From a checkpoint of a small mixture-of-experts model trained on Wikipedia.
Size: 10 layers, width 512, vocabulary 18513, 128M parameters.
Experts: 12 experts in each of 10 layers, 384 SwiGLU neurons an expert.
Below are experts of layer 4 (counted from 0) of a mixture-of-experts language model. Rows are named router (the router's row for the expert), gate (a neuron's input weights, with its number), up (a neuron's input weights, with its number) and show model dimensions 384-447. Each number is 200 + 40 x the weight over its row's rms, rounded and kept within 0 to 999.
Before each expert's rows: "comes after" lists some tokens at least twice as common just before its tokens as in all text. This comes from a sample of Wikipedia text that the model never trained on. Tokens count by the router's weight.

# expert 0
comes after: " |", ".", "|", ";", " (", "–"
router,216,261,241,269,195,166,266,247,137,194,212,197,222,221,165,243,113,223,132,255,239,185,255,198,170,190,245,266,145,139,181,132,194,220,219,229,167,249,262,225,202,233,217,185,178,201,129,244,148,180,133,223,210,190,213,240,232,238,207,178,142,164,136,245
gate7,250,130,223,197,215,239,204,153,166,154,144,224,236,208,165,180,187,218,247,141,185,232,153,184,184,266,269,254,165,157,170,164,227,243,252,231,187,205,240,209,190,194,150,282,261,167,144,194,109,169,222,207,165,176,229,256,221,176,152,200,239,167,195,183
up7,209,131,177,193,217,223,211,192,155,172,144,213,174,133,219,126,213,132,167,221,239,234,236,156,254,158,307,212,216,173,270,204,241,221,229,183,275,247,132,175,132,199,188,221,155,188,172,230,239,151,214,172,212,198,224,212,278,197,196,250,220,171,243,265
gate8,202,171,233,198,223,250,205,281,175,237,294,283,258,194,172,214,253,171,121,170,183,201,181,228,161,191,201,176,196,214,192,155,193,109,132,188,179,224,207,109,205,222,151,249,274,198,237,145,204,225,205,112,209,188,232,172,101,148,177,203,143,282,159,180
up8,237,173,241,206,177,179,217,198,183,191,258,190,77,220,191,214,263,183,158,242,227,111,166,179,167,152,220,201,210,188,222,230,265,222,248,202,198,178,159,192,205,159,200,251,159,212,222,247,171,146,166,190,188,184,214,171,168,199,162,167,234,187,248,231
gate9,230,203,276,203,154,131,230,186,205,128,169,233,217,223,151,206,168,175,175,157,204,208,174,188,225,131,184,203,208,223,202,260,124,174,161,268,188,244,258,174,276,112,134,156,187,245,146,176,230,260,136,215,140,222,212,185,210,199,230,282,145,168,195,220
up9,204,186,313,200,133,251,279,195,223,233,224,237,189,207,188,199,270,233,235,238,184,157,234,120,226,207,217,248,246,148,283,189,209,181,224,147,274,143,224,215,217,237,195,175,196,213,195,133,151,163,205,226,228,196,212,223,188,192,171,191,159,251,171,199
gate10,267,221,233,236,179,228,177,120,218,258,255,143,219,151,167,164,208,145,128,213,165,187,160,175,184,135,174,235,227,206,157,255,183,222,165,224,170,229,214,222,185,215,218,134,194,189,181,268,201,178,178,145,260,204,144,265,96,156,191,249,149,218,153,197
up10,165,176,166,194,168,174,222,240,142,241,111,181,236,208,150,163,269,177,216,263,243,202,167,202,257,135,201,197,155,152,228,203,198,202,198,214,144,158,174,262,152,192,254,202,169,213,156,210,187,193,142,153,240,167,137,230,233,213,283,166,204,267,182,207
gate11,171,225,188,195,250,220,209,209,252,261,213,213,258,159,188,230,173,223,228,219,242,237,211,239,156,210,206,193,219,256,212,183,216,245,250,166,241,185,230,168,238,165,227,293,285,229,217,179,203,210,198,141,211,192,194,235,251,161,243,256,203,193,152,182
up11,237,183,196,273,235,171,199,178,131,227,247,213,198,166,197,144,234,229,227,156,213,247,160,207,242,246,211,253,152,217,234,234,198,225,171,187,212,196,252,234,205,202,239,128,243,267,151,219,151,242,197,216,160,154,247,86,195,180,204,221,205,276,233,153
gate12,168,244,170,144,110,157,205,210,189,208,225,252,155,156,194,172,168,249,119,196,191,170,205,166,174,195,214,229,128,200,158,154,259,277,113,137,173,180,175,279,204,196,186,101,231,198,231,265,201,180,187,248,238,270,149,206,226,180,151,268,136,156,219,151
up12,182,266,198,194,162,182,280,124,250,249,236,194,173,236,161,183,230,132,258,221,130,182,229,179,192,83,218,185,198,231,194,171,198,238,212,166,194,179,204,122,208,176,181,91,235,258,138,244,129,196,251,191,236,228,261,264,181,246,207,231,148,276,252,194
gate13,214,188,230,262,143,205,209,287,181,123,192,177,182,155,194,164,198,211,214,217,165,223,149,125,202,189,216,202,181,212,207,168,229,200,154,226,267,223,206,168,237,265,189,244,247,149,207,180,207,118,256,170,202,236,194,244,203,133,235,109,196,255,132,245
up13,185,217,209,173,249,238,252,189,231,186,237,192,244,156,176,147,201,196,190,207,207,278,210,177,212,235,218,213,231,199,141,166,232,192,164,181,225,227,239,187,230,181,230,192,57,181,139,102,221,139,205,175,174,216,202,250,182,233,226,155,201,208,218,220
gate14,208,214,237,207,209,186,186,168,221,181,204,154,225,137,182,178,235,271,285,195,179,266,225,199,251,200,194,203,231,180,284,296,249,226,266,221,153,183,228,179,149,211,144,180,99,229,162,188,219,183,224,215,188,235,201,231,174,270,186,185,218,123,233,171
up14,194,177,241,199,150,198,199,189,238,185,172,223,164,177,164,122,207,179,251,259,140,248,243,228,207,144,197,229,148,257,194,284,243,203,205,251,197,173,112,144,181,205,183,160,147,251,124,254,214,220,141,193,276,177,240,217,212,242,247,131,187,247,165,154
gate15,222,188,145,185,161,212,202,119,223,273,246,203,147,255,148,173,278,218,134,246,190,222,205,198,137,246,260,223,200,221,185,200,205,212,187,190,131,129,231,164,218,269,194,275,219,224,151,199,216,172,160,259,153,228,216,166,187,190,161,256,241,226,241,171
up15,118,257,120,217,220,198,186,232,221,239,208,183,218,191,213,238,173,214,143,201,100,194,307,246,180,205,210,144,205,172,200,258,214,222,199,193,213,156,197,252,232,267,150,157,232,211,174,188,167,177,217,227,254,224,234,211,247,192,165,244,237,203,218,271
gate16,192,225,201,241,183,185,209,239,195,228,175,223,295,253,227,137,195,288,133,247,208,298,172,245,222,191,166,172,141,263,212,196,142,237,215,109,267,173,210,218,182,187,220,146,152,162,185,232,190,180,156,206,253,186,164,244,173,191,243,260,258,179,153,167
up16,229,169,188,215,153,204,224,182,183,306,251,228,217,207,241,223,159,201,186,272,253,188,198,175,202,153,228,200,195,218,215,160,118,155,257,202,220,178,158,152,140,215,188,184,278,223,206,224,276,133,183,125,256,209,214,160,232,221,234,232,85,256,169,279
gate17,195,241,154,150,171,224,177,155,267,218,213,201,228,234,199,219,140,181,188,231,206,220,210,237,164,234,230,199,215,229,195,189,199,172,140,166,161,201,250,210,225,220,184,229,172,217,240,193,196,217,160,157,230,172,186,162,251,216,136,254,191,184,187,212
up17,218,223,211,202,209,191,134,276,219,215,192,161,274,131,182,285,256,126,201,196,196,158,202,242,156,225,236,235,189,176,214,232,252,214,157,243,224,227,157,231,131,219,177,143,188,231,272,223,195,231,129,213,193,276,126,210,217,180,175,272,178,227,147,188
gate18,147,251,230,213,132,262,266,269,224,216,158,322,243,225,211,164,209,298,187,226,184,194,174,176,191,142,185,198,230,152,211,184,254,248,188,139,247,216,197,137,195,231,254,207,197,165,190,186,231,167,222,242,207,222,223,137,203,212,175,164,202,169,246,194
up18,226,222,200,251,148,172,150,144,202,154,242,220,261,195,192,173,140,232,226,212,218,212,244,187,203,185,203,195,179,166,195,204,230,136,227,160,202,201,133,226,150,274,151,259,141,250,289,202,286,204,160,109,115,249,183,208,160,194,288,135,150,202,220,246
gate19,235,163,161,189,265,156,209,182,221,222,165,248,141,254,173,176,208,156,167,168,177,203,220,181,240,170,177,171,231,236,145,220,217,134,179,217,137,204,290,175,207,147,221,279,257,210,173,204,222,215,287,244,211,237,157,152,191,155,231,149,187,189,167,291
up19,157,150,185,171,238,255,165,264,173,160,252,111,238,174,221,200,206,147,177,225,286,225,185,264,209,167,148,120,199,189,220,245,180,199,195,137,169,195,158,222,231,213,211,207,242,199,181,150,245,156,247,191,222,249,162,179,231,224,166,208,179,191,230,195
gate20,191,107,206,202,276,228,185,189,234,277,114,204,178,188,138,259,202,283,160,230,189,179,199,194,205,241,163,224,221,254,163,166,220,227,213,203,279,198,231,146,114,212,248,141,205,239,236,164,155,246,239,280,148,151,132,208,153,192,190,262,237,210,233,168
up20,275,181,206,198,246,225,177,224,122,187,179,187,152,191,191,249,115,239,154,266,200,271,232,214,246,147,184,247,258,167,192,116,202,244,170,280,350,198,178,219,133,203,197,230,253,146,203,235,220,156,134,245,153,264,268,228,125,165,171,153,218,254,242,202
gate21,260,147,284,168,269,145,159,293,188,253,191,206,134,211,188,169,223,194,233,198,273,154,170,159,235,183,149,189,178,221,107,153,243,247,247,240,223,164,205,140,228,171,232,238,165,169,290,236,113,211,259,196,232,140,138,187,151,203,190,166,138,172,220,215
up21,199,200,144,215,156,165,167,267,162,188,170,200,262,244,164,251,184,246,191,182,187,156,194,166,162,231,108,148,140,223,216,146,174,178,225,162,203,276,194,267,163,160,241,219,212,239,206,205,181,276,197,155,212,278,183,175,267,146,163,175,242,128,211,207
gate22,218,147,207,210,201,244,162,236,135,229,149,200,221,153,146,197,192,183,203,169,226,263,301,170,170,211,220,198,169,145,201,127,215,226,204,130,182,183,192,206,173,234,204,168,208,121,271,193,178,210,172,195,162,184,192,243,269,190,226,217,198,195,244,164
up22,147,168,265,191,258,144,223,191,149,229,168,244,249,177,171,178,138,216,164,150,216,165,193,209,246,187,166,202,208,164,172,177,275,175,174,272,218,175,211,206,201,182,217,240,215,148,246,220,203,200,244,252,169,183,113,218,121,167,202,145,178,238,123,270
gate23,183,223,232,213,224,216,224,224,228,168,296,266,194,266,179,172,209,195,86,221,193,184,198,187,173,198,150,212,147,160,239,112,206,196,178,176,167,176,165,132,115,205,212,201,184,203,267,241,248,202,115,185,163,103,209,203,150,279,179,186,206,193,271,191
up23,130,206,211,198,169,199,206,223,100,213,179,240,193,257,130,174,222,207,236,156,202,186,186,219,223,209,242,160,141,213,136,222,135,306,217,221,218,179,223,244,218,169,150,195,232,171,214,199,179,240,132,146,210,184,117,213,196,203,179,242,202,275,160,128

# expert 11
comes after: "\n", " |", "-", ")", "|", " \""
router,226,207,196,214,222,123,233,221,120,199,187,233,232,157,155,183,191,166,167,255,155,268,192,182,166,184,233,220,178,164,206,213,205,150,270,214,170,191,133,160,211,189,152,192,226,271,213,215,175,176,136,104,206,246,229,255,153,145,237,229,250,162,229,123
gate7,212,205,201,221,255,218,225,284,191,210,149,187,216,235,204,189,203,217,251,208,220,180,248,167,255,264,190,166,198,204,253,193,188,148,176,242,108,171,163,235,237,177,218,184,160,178,210,222,260,165,225,179,228,226,240,218,253,181,167,210,164,201,243,149
up7,213,258,257,323,176,187,192,221,180,205,140,227,115,107,191,220,191,230,230,202,203,135,215,232,223,227,202,246,187,198,210,165,198,130,156,210,212,176,133,148,206,262,203,129,208,85,162,227,135,221,228,197,99,245,227,263,235,190,175,150,147,150,165,225
gate8,260,257,243,154,270,199,253,163,239,241,219,188,228,253,213,283,269,222,188,234,240,175,144,195,183,282,209,238,195,233,156,179,146,246,138,175,195,157,179,201,211,269,199,226,213,283,265,182,226,205,133,203,200,161,176,195,135,216,233,246,233,194,198,161
up8,203,184,196,161,242,187,219,230,218,202,149,178,222,246,168,254,269,312,191,228,251,243,188,136,188,251,204,191,162,204,160,236,186,172,218,167,183,251,180,259,200,244,184,229,234,202,218,105,228,216,197,172,203,203,208,226,208,238,245,218,244,226,193,196
gate9,214,318,223,181,202,176,198,230,173,219,214,172,144,249,78,215,253,206,186,247,126,182,151,249,156,172,194,146,243,191,221,234,167,228,188,212,200,206,182,171,218,241,228,201,201,191,201,156,146,284,211,112,215,173,205,191,224,172,272,169,243,202,242,197
up9,262,201,224,136,123,228,181,144,189,181,191,238,225,161,186,203,134,181,249,252,191,214,248,262,172,153,236,222,136,196,257,180,180,280,144,215,229,195,228,228,171,200,207,271,205,204,136,176,164,214,234,218,272,272,277,158,192,180,226,245,164,174,164,120
gate10,183,185,234,227,145,181,208,232,142,167,262,194,255,294,239,189,212,253,172,177,260,221,240,197,209,200,277,226,229,175,159,131,223,214,146,159,192,179,191,203,175,208,137,139,217,142,176,263,161,187,210,219,166,234,255,181,196,240,135,230,207,184,170,206
up10,247,161,209,211,233,250,172,239,168,227,242,141,283,207,92,193,216,221,296,169,167,212,121,223,161,270,223,166,256,286,174,185,257,254,220,172,215,232,192,158,171,175,190,160,160,207,289,141,226,226,229,194,180,230,238,171,265,186,244,223,277,253,128,157
gate11,198,161,178,200,196,210,193,173,197,245,165,163,223,202,279,120,187,147,213,196,272,201,137,178,199,183,186,197,145,189,159,161,185,180,196,218,217,244,196,189,204,148,181,215,168,219,162,254,106,223,186,200,220,181,158,154,180,230,220,177,169,223,290,146
up11,153,207,175,175,225,210,181,135,263,187,133,180,176,243,169,190,180,177,125,203,220,222,226,310,251,149,190,200,151,145,251,221,231,251,201,205,184,246,148,212,226,237,131,222,189,155,111,154,218,184,189,192,213,192,264,171,153,252,201,170,272,226,204,188
gate12,228,237,171,167,178,168,231,205,186,119,223,104,171,263,128,224,209,293,233,161,115,171,247,132,197,212,149,192,227,167,216,144,180,147,192,165,203,135,233,200,178,230,237,194,135,243,199,262,154,192,201,216,201,181,200,125,241,272,190,247,202,115,195,194
up12,216,227,145,266,240,167,163,261,263,196,206,218,193,114,237,213,114,180,201,232,204,219,133,205,178,132,185,227,198,175,249,177,227,195,235,244,180,145,224,175,258,190,218,230,199,291,218,223,174,190,183,208,252,145,141,108,180,133,192,245,155,131,131,174
gate13,175,209,166,156,198,123,140,226,210,209,171,239,216,217,193,239,261,238,211,220,190,263,249,168,189,143,141,223,145,217,142,243,179,124,208,150,154,250,215,228,169,128,187,175,199,158,162,241,174,231,221,242,230,202,186,226,190,213,202,204,149,195,142,195
up13,208,135,132,144,211,174,205,211,212,256,121,206,121,157,196,182,192,259,126,176,176,249,217,225,206,183,190,157,137,233,195,269,146,175,215,203,148,284,160,234,226,217,255,192,181,206,120,165,210,186,242,210,176,256,192,212,235,144,240,181,190,229,181,185
gate14,260,290,240,140,183,161,232,236,179,248,175,301,222,191,214,219,160,202,247,243,196,136,213,145,209,181,203,201,171,109,244,191,203,218,235,191,190,240,272,238,169,206,118,208,280,185,221,207,121,188,235,193,181,227,129,243,227,188,169,161,158,230,223,170
up14,197,97,266,170,233,158,247,232,206,248,213,213,198,158,202,224,178,233,240,225,220,263,234,220,250,153,298,188,216,231,205,202,244,182,203,230,177,251,121,206,175,176,156,189,163,274,209,209,225,227,147,246,236,149,194,210,239,183,261,181,160,247,180,216
gate15,168,269,211,244,188,197,265,182,203,179,249,144,160,133,170,155,212,257,223,178,182,219,214,174,292,274,187,288,161,214,165,155,123,235,234,207,187,216,150,121,204,156,110,150,232,229,216,132,148,174,207,258,175,254,184,204,156,218,173,185,139,166,241,291
up15,184,145,156,265,162,198,178,193,201,266,223,136,194,164,168,112,233,238,237,173,217,243,157,258,167,218,213,221,204,211,117,197,212,190,212,168,266,246,234,229,176,192,235,212,261,204,218,234,242,224,220,170,178,139,237,190,242,137,156,232,184,169,192,236
gate16,160,156,203,227,202,244,174,188,149,234,183,249,205,211,102,122,248,208,205,211,162,218,240,156,162,307,105,181,219,196,242,203,224,212,225,212,247,150,192,199,122,176,93,234,184,284,179,172,182,184,178,147,279,207,184,145,183,173,212,190,221,138,160,187
up16,217,204,193,129,168,153,140,223,152,173,215,206,199,151,303,225,229,183,238,244,217,202,206,248,185,252,277,189,186,272,180,190,215,257,239,208,166,180,193,131,250,111,132,262,224,210,312,214,194,254,188,223,187,195,185,209,159,116,210,204,177,204,221,200
gate17,213,134,241,196,214,214,135,196,194,219,229,252,129,102,178,155,221,186,194,195,206,180,192,139,186,167,181,257,241,207,232,215,231,151,195,170,126,164,225,228,212,150,169,194,241,126,201,131,261,283,205,157,243,151,225,174,249,252,267,177,156,179,148,228
up17,186,217,222,264,172,224,235,189,172,220,181,214,155,223,97,258,227,230,157,240,152,271,189,213,243,178,149,228,229,151,172,205,227,227,223,118,106,209,181,255,93,202,208,213,224,197,164,192,158,167,243,158,185,174,213,216,262,186,182,294,195,150,205,210
gate18,240,210,212,218,260,163,209,251,176,180,192,194,234,153,225,236,211,173,191,189,222,166,162,236,117,169,136,241,177,223,171,264,142,214,229,125,163,236,117,191,123,158,285,237,196,202,206,170,218,156,114,118,191,196,155,211,171,206,313,227,156,171,263,228
up18,284,220,126,223,227,149,176,167,191,219,189,224,233,202,184,217,146,233,158,171,180,192,290,210,226,198,239,176,218,209,168,215,167,153,201,241,179,214,226,219,140,258,130,147,195,230,184,188,174,206,114,245,138,187,247,199,188,233,202,267,257,244,227,156
gate19,176,247,284,174,195,135,221,220,190,217,199,196,184,145,203,176,290,193,209,200,266,192,211,187,236,183,169,220,215,199,174,301,229,247,249,175,183,185,182,208,173,244,197,198,178,280,185,234,231,179,163,223,210,199,173,159,139,238,143,270,133,214,144,210
up19,236,193,217,205,221,241,162,148,183,210,185,202,288,167,226,183,148,191,174,212,254,181,247,163,172,214,126,157,174,232,176,294,217,181,218,224,131,201,148,202,262,212,173,167,239,189,253,277,248,212,159,237,272,256,154,198,169,177,160,231,165,189,229,199
gate20,203,143,161,116,164,136,158,154,194,229,266,250,170,182,152,182,255,169,198,249,146,225,115,151,172,231,139,198,178,172,278,124,173,204,183,144,216,222,229,276,227,200,226,176,198,152,119,203,267,148,210,279,233,179,138,194,160,191,224,153,169,246,220,167
up20,193,222,202,274,195,188,164,212,234,202,170,107,157,202,222,138,217,204,204,255,234,198,209,151,140,151,156,190,195,217,232,202,193,160,200,193,186,199,200,218,208,200,200,193,195,198,250,198,168,183,248,205,233,151,221,169,170,265,241,248,104,148,131,185
gate21,194,174,196,230,277,234,179,229,138,230,206,227,210,270,133,200,174,179,258,214,184,153,212,182,236,193,202,121,235,220,225,233,101,186,230,225,149,255,169,214,178,230,222,131,224,196,305,181,142,163,250,224,186,222,198,203,175,146,204,125,194,202,149,153
up21,198,184,193,190,191,170,194,176,158,252,89,154,240,189,162,247,251,200,224,287,244,271,220,256,225,232,220,260,203,212,189,209,202,226,261,177,171,191,252,234,239,191,228,196,250,199,186,154,235,202,203,229,167,202,171,211,188,207,173,245,205,128,109,162
gate22,170,275,137,301,224,190,246,223,212,190,175,149,155,227,143,164,276,170,243,188,223,159,231,216,254,131,236,194,206,182,264,228,208,140,159,240,181,191,159,171,233,195,170,111,235,200,204,144,140,281,224,178,186,202,203,238,180,161,292,165,273,249,216,181
up22,186,224,193,188,138,219,163,235,201,218,288,204,276,140,285,199,118,207,191,238,273,255,148,139,217,205,203,205,241,279,136,199,218,231,133,143,193,192,207,263,247,199,241,166,248,253,226,145,180,218,235,206,175,259,210,186,182,230,210,273,142,166,197,227
gate23,240,237,182,142,181,308,227,211,189,197,192,262,246,208,274,183,208,231,214,176,215,195,178,210,240,202,113,156,229,158,219,187,198,158,249,215,198,192,121,233,222,144,173,168,168,162,183,200,209,184,146,166,175,178,206,157,212,168,242,206,261,154,229,207
up23,192,101,224,249,215,217,210,149,184,168,247,237,251,196,168,204,268,233,166,238,230,178,176,229,199,252,185,143,231,175,247,285,262,223,190,262,192,177,139,189,234,145,202,222,258,181,181,215,181,172,164,179,124,182,290,190,298,235,206,181,235,194,237,223

# expert 2
comes after: " the", "-", " a", " was", " is", "=="
router,147,137,202,282,155,216,201,153,153,238,303,220,187,250,223,177,203,173,165,195,212,223,246,235,212,166,175,253,195,250,240,164,149,154,262,219,186,220,175,246,167,173,181,179,187,228,186,200,182,209,193,155,179,291,129,191,163,174,157,193,269,139,182,206
gate7,215,180,129,140,221,273,174,218,203,151,187,216,162,269,161,230,234,153,243,100,218,184,166,213,145,185,276,193,151,154,197,229,186,185,276,231,262,242,229,180,226,168,265,232,204,165,136,180,236,137,175,182,238,188,127,229,196,178,240,208,230,94,220,262
up7,225,212,200,264,201,236,155,221,218,140,206,202,218,198,192,231,212,157,244,214,193,246,213,213,207,176,186,210,160,213,200,137,161,168,263,205,161,245,202,194,240,227,227,128,200,259,256,265,215,151,146,187,110,237,189,206,226,171,172,161,200,209,207,119
gate8,187,175,160,184,187,179,206,251,184,206,234,216,134,185,203,205,227,188,258,225,232,204,182,203,153,226,253,202,130,188,228,169,216,246,150,169,223,226,225,210,160,173,158,228,238,253,217,208,220,204,257,213,197,127,236,170,211,188,141,243,201,225,262,199
up8,159,232,230,230,189,262,236,250,287,252,178,161,198,190,242,184,128,233,185,176,206,222,129,264,272,220,198,294,198,176,170,168,128,211,178,212,281,197,222,190,159,154,162,202,162,206,227,233,171,148,163,76,242,178,235,184,133,189,200,210,232,149,248,219
gate9,221,186,163,257,105,218,230,245,169,148,310,211,251,231,163,120,229,171,201,157,183,197,254,216,263,111,200,237,236,152,183,206,119,166,211,97,223,207,154,202,145,249,209,266,208,171,205,99,169,206,160,233,249,137,193,227,144,237,161,213,191,180,163,223
up9,193,157,170,166,229,165,226,256,258,188,209,188,272,209,204,185,153,219,270,170,148,183,181,186,195,226,138,253,221,222,188,246,227,188,205,251,242,106,176,238,176,235,226,155,191,122,215,201,215,224,189,232,194,211,239,153,219,147,162,183,211,218,164,190
gate10,187,152,179,239,192,167,159,182,202,253,189,121,149,197,202,230,148,168,226,181,216,264,128,194,153,257,197,162,213,202,258,219,109,193,163,164,205,281,108,246,207,240,281,208,177,252,275,154,196,224,186,207,213,214,124,250,222,141,86,165,258,187,165,266
up10,176,174,201,200,233,234,105,205,166,179,196,134,144,207,269,186,215,158,245,161,192,244,207,213,190,119,188,202,249,187,206,180,143,172,254,192,220,216,166,150,233,175,176,257,203,186,269,115,233,248,151,204,235,219,229,309,242,192,173,188,213,218,216,217
gate11,108,211,206,287,185,206,125,200,232,203,171,204,261,133,202,151,197,204,216,205,175,223,234,184,206,271,173,212,228,216,172,181,167,134,217,118,199,204,238,141,176,161,215,216,223,212,179,162,227,217,129,152,254,152,146,188,188,181,225,292,235,153,219,241
up11,194,141,253,211,229,220,218,178,190,210,248,238,262,184,216,275,170,161,153,218,161,257,227,190,253,238,233,170,152,201,217,211,158,178,227,207,192,265,187,208,197,189,197,188,175,166,207,201,191,227,231,183,156,239,255,219,178,196,137,236,222,111,172,221
gate12,163,148,179,266,184,232,200,187,155,235,206,210,315,239,344,108,157,177,240,178,237,219,208,183,134,167,275,189,237,146,305,156,173,157,214,245,184,156,170,135,174,129,156,252,194,191,207,207,169,180,223,218,154,229,195,243,230,171,212,164,138,178,161,220
up12,178,154,198,191,226,240,71,211,190,184,221,208,178,165,198,198,205,219,239,184,237,211,193,181,231,226,253,210,218,195,316,211,233,150,188,250,147,171,168,230,225,180,117,184,166,220,198,206,245,209,229,174,242,222,240,203,207,125,190,161,190,154,222,191
gate13,174,243,161,203,238,207,172,187,167,153,240,271,180,197,204,217,252,235,221,167,154,195,181,213,148,192,164,93,159,198,248,181,214,238,150,232,248,203,195,183,132,174,257,177,117,139,205,179,214,278,232,237,173,169,266,237,151,160,230,153,234,210,114,210
up13,208,233,160,157,239,243,205,166,134,200,203,232,214,110,223,121,193,169,306,236,213,174,225,247,271,263,181,173,212,166,225,143,192,171,208,143,168,197,177,144,158,174,187,218,239,225,174,173,190,209,227,165,246,238,132,129,212,267,216,296,253,204,237,199
gate14,218,202,181,270,199,72,213,204,232,213,187,234,173,246,198,195,177,171,206,161,240,221,233,174,278,182,181,259,143,173,238,185,192,199,204,242,248,192,160,207,134,247,199,232,110,233,239,182,194,149,259,172,204,172,172,172,268,222,203,211,180,186,163,211
up14,204,189,214,169,257,186,194,236,155,256,233,160,241,239,205,204,151,224,188,169,167,127,182,203,208,285,139,204,263,137,144,191,244,243,252,219,246,250,238,229,163,133,281,284,239,178,243,211,249,179,181,230,252,199,205,216,206,204,259,214,207,130,209,165
gate15,137,172,174,278,206,292,144,121,210,151,287,255,174,150,246,219,199,274,206,207,181,276,242,245,219,215,259,206,277,272,229,207,158,183,207,142,230,183,242,201,230,224,213,264,247,202,199,182,228,204,253,192,188,182,176,209,129,179,181,178,187,211,191,210
up15,187,182,214,207,176,245,154,257,194,242,174,221,160,207,230,180,227,278,216,135,211,223,215,166,170,242,167,201,259,155,253,207,191,219,144,253,245,235,172,143,200,206,212,215,196,157,201,161,145,231,189,134,274,203,280,159,257,207,227,190,134,201,201,199
gate16,204,231,259,175,192,180,222,213,201,170,197,184,219,255,164,219,200,225,188,154,174,224,223,164,162,217,220,187,211,263,175,214,205,284,220,168,242,272,163,195,179,171,218,207,226,207,125,175,206,167,276,197,185,143,217,190,173,240,212,271,125,216,182,218
up16,147,204,197,186,311,236,191,251,218,176,233,150,131,251,190,214,237,217,209,242,176,239,246,237,232,147,128,193,220,229,127,195,213,255,291,212,293,229,253,183,164,237,201,211,229,184,259,142,193,203,179,174,277,217,155,168,254,206,226,167,183,209,214,162
gate17,211,179,205,127,222,199,242,198,249,171,193,162,202,226,228,229,205,171,159,183,233,187,269,240,144,198,206,240,200,158,234,249,246,194,186,190,253,214,217,211,147,248,171,280,240,141,259,273,217,156,183,240,242,268,211,261,178,269,161,179,155,214,162,242
up17,218,153,213,230,240,233,249,238,182,202,135,221,221,178,171,212,250,210,173,192,177,171,198,252,171,239,215,201,170,207,195,261,218,292,152,159,174,211,191,135,236,221,222,195,180,226,202,190,124,189,226,175,237,169,149,207,149,205,133,208,205,208,150,185
gate18,297,215,211,237,176,208,145,155,150,188,258,166,242,129,193,183,188,226,165,202,209,192,248,136,191,203,216,257,226,184,246,248,168,244,181,209,193,208,201,131,249,210,254,218,209,196,218,193,167,130,229,209,116,207,290,207,158,255,249,184,172,169,195,170
up18,258,305,216,208,207,196,193,232,138,233,188,229,186,153,235,182,168,179,228,166,191,191,156,247,210,135,227,231,175,215,209,280,173,128,336,194,216,199,205,167,245,182,299,177,177,177,103,248,197,191,255,262,168,124,239,238,149,154,253,194,147,214,159,261
gate19,162,153,230,254,158,218,262,233,210,192,192,201,174,163,222,227,212,195,135,158,234,229,153,173,268,171,212,187,208,200,217,259,174,208,281,214,250,197,188,187,154,250,207,143,172,226,240,192,176,212,147,302,159,203,189,165,238,161,99,220,193,196,183,280
up19,205,181,212,163,177,217,264,130,192,150,194,257,193,174,291,175,212,235,175,218,161,186,194,246,139,187,198,226,208,187,229,200,209,183,167,185,154,159,232,173,249,200,150,206,252,194,195,161,236,103,222,160,212,188,207,175,214,233,204,250,249,268,203,163
gate20,203,208,179,248,278,200,140,212,226,200,237,196,162,196,186,136,130,156,195,247,202,182,199,190,134,222,157,209,201,265,239,143,218,182,162,175,273,206,132,200,178,244,136,199,192,310,235,143,259,256,228,210,224,216,225,216,196,251,164,240,186,130,170,227
up20,136,253,250,198,286,262,177,217,217,186,247,219,232,247,182,265,241,180,159,172,217,158,246,222,185,223,183,185,256,185,173,179,314,167,193,212,141,162,139,252,203,202,213,153,195,182,288,198,280,145,198,211,210,165,260,259,186,202,249,192,220,234,223,196
gate21,229,280,241,212,244,131,173,161,201,232,191,189,234,217,199,113,219,201,216,222,277,142,284,213,163,232,172,264,177,243,270,241,258,212,155,266,233,164,240,197,209,149,202,261,122,182,232,188,208,228,184,282,177,172,253,166,199,251,259,168,200,248,233,207
up21,206,225,253,157,176,170,223,196,177,178,194,143,255,218,253,208,185,223,230,233,276,210,145,145,220,174,230,272,235,175,174,250,187,228,234,148,167,175,177,255,170,162,201,212,175,225,182,243,209,294,164,180,156,143,199,178,212,340,223,194,93,211,244,237
gate22,238,190,238,235,210,202,152,167,218,191,187,240,167,263,182,213,183,186,228,167,192,220,158,211,150,195,211,179,167,203,227,314,255,254,304,172,224,274,257,180,118,174,206,147,197,257,217,183,211,191,199,229,186,226,258,218,209,214,192,112,238,207,195,221
up22,269,214,222,272,154,251,184,246,184,161,148,215,247,235,193,147,214,124,216,186,216,173,230,200,246,142,209,197,186,217,232,196,145,231,159,196,298,246,174,215,198,185,173,227,136,228,236,135,166,258,206,241,152,202,262,278,203,166,204,241,154,237,222,198
gate23,201,192,196,239,78,255,152,229,204,147,240,230,246,171,226,270,194,207,185,178,179,225,224,225,239,156,148,181,235,214,193,189,149,190,201,206,221,94,171,204,155,208,171,141,191,232,190,186,184,196,156,195,220,216,167,196,195,213,178,228,271,234,204,184
up23,113,228,160,211,171,199,224,219,185,218,292,180,165,262,132,250,153,182,141,216,219,201,253,211,139,135,165,160,217,228,184,281,235,213,272,183,174,170,203,117,174,208,188,211,180,142,194,189,202,162,250,213,168,190,99,229,162,214,103,209,172,176,217,169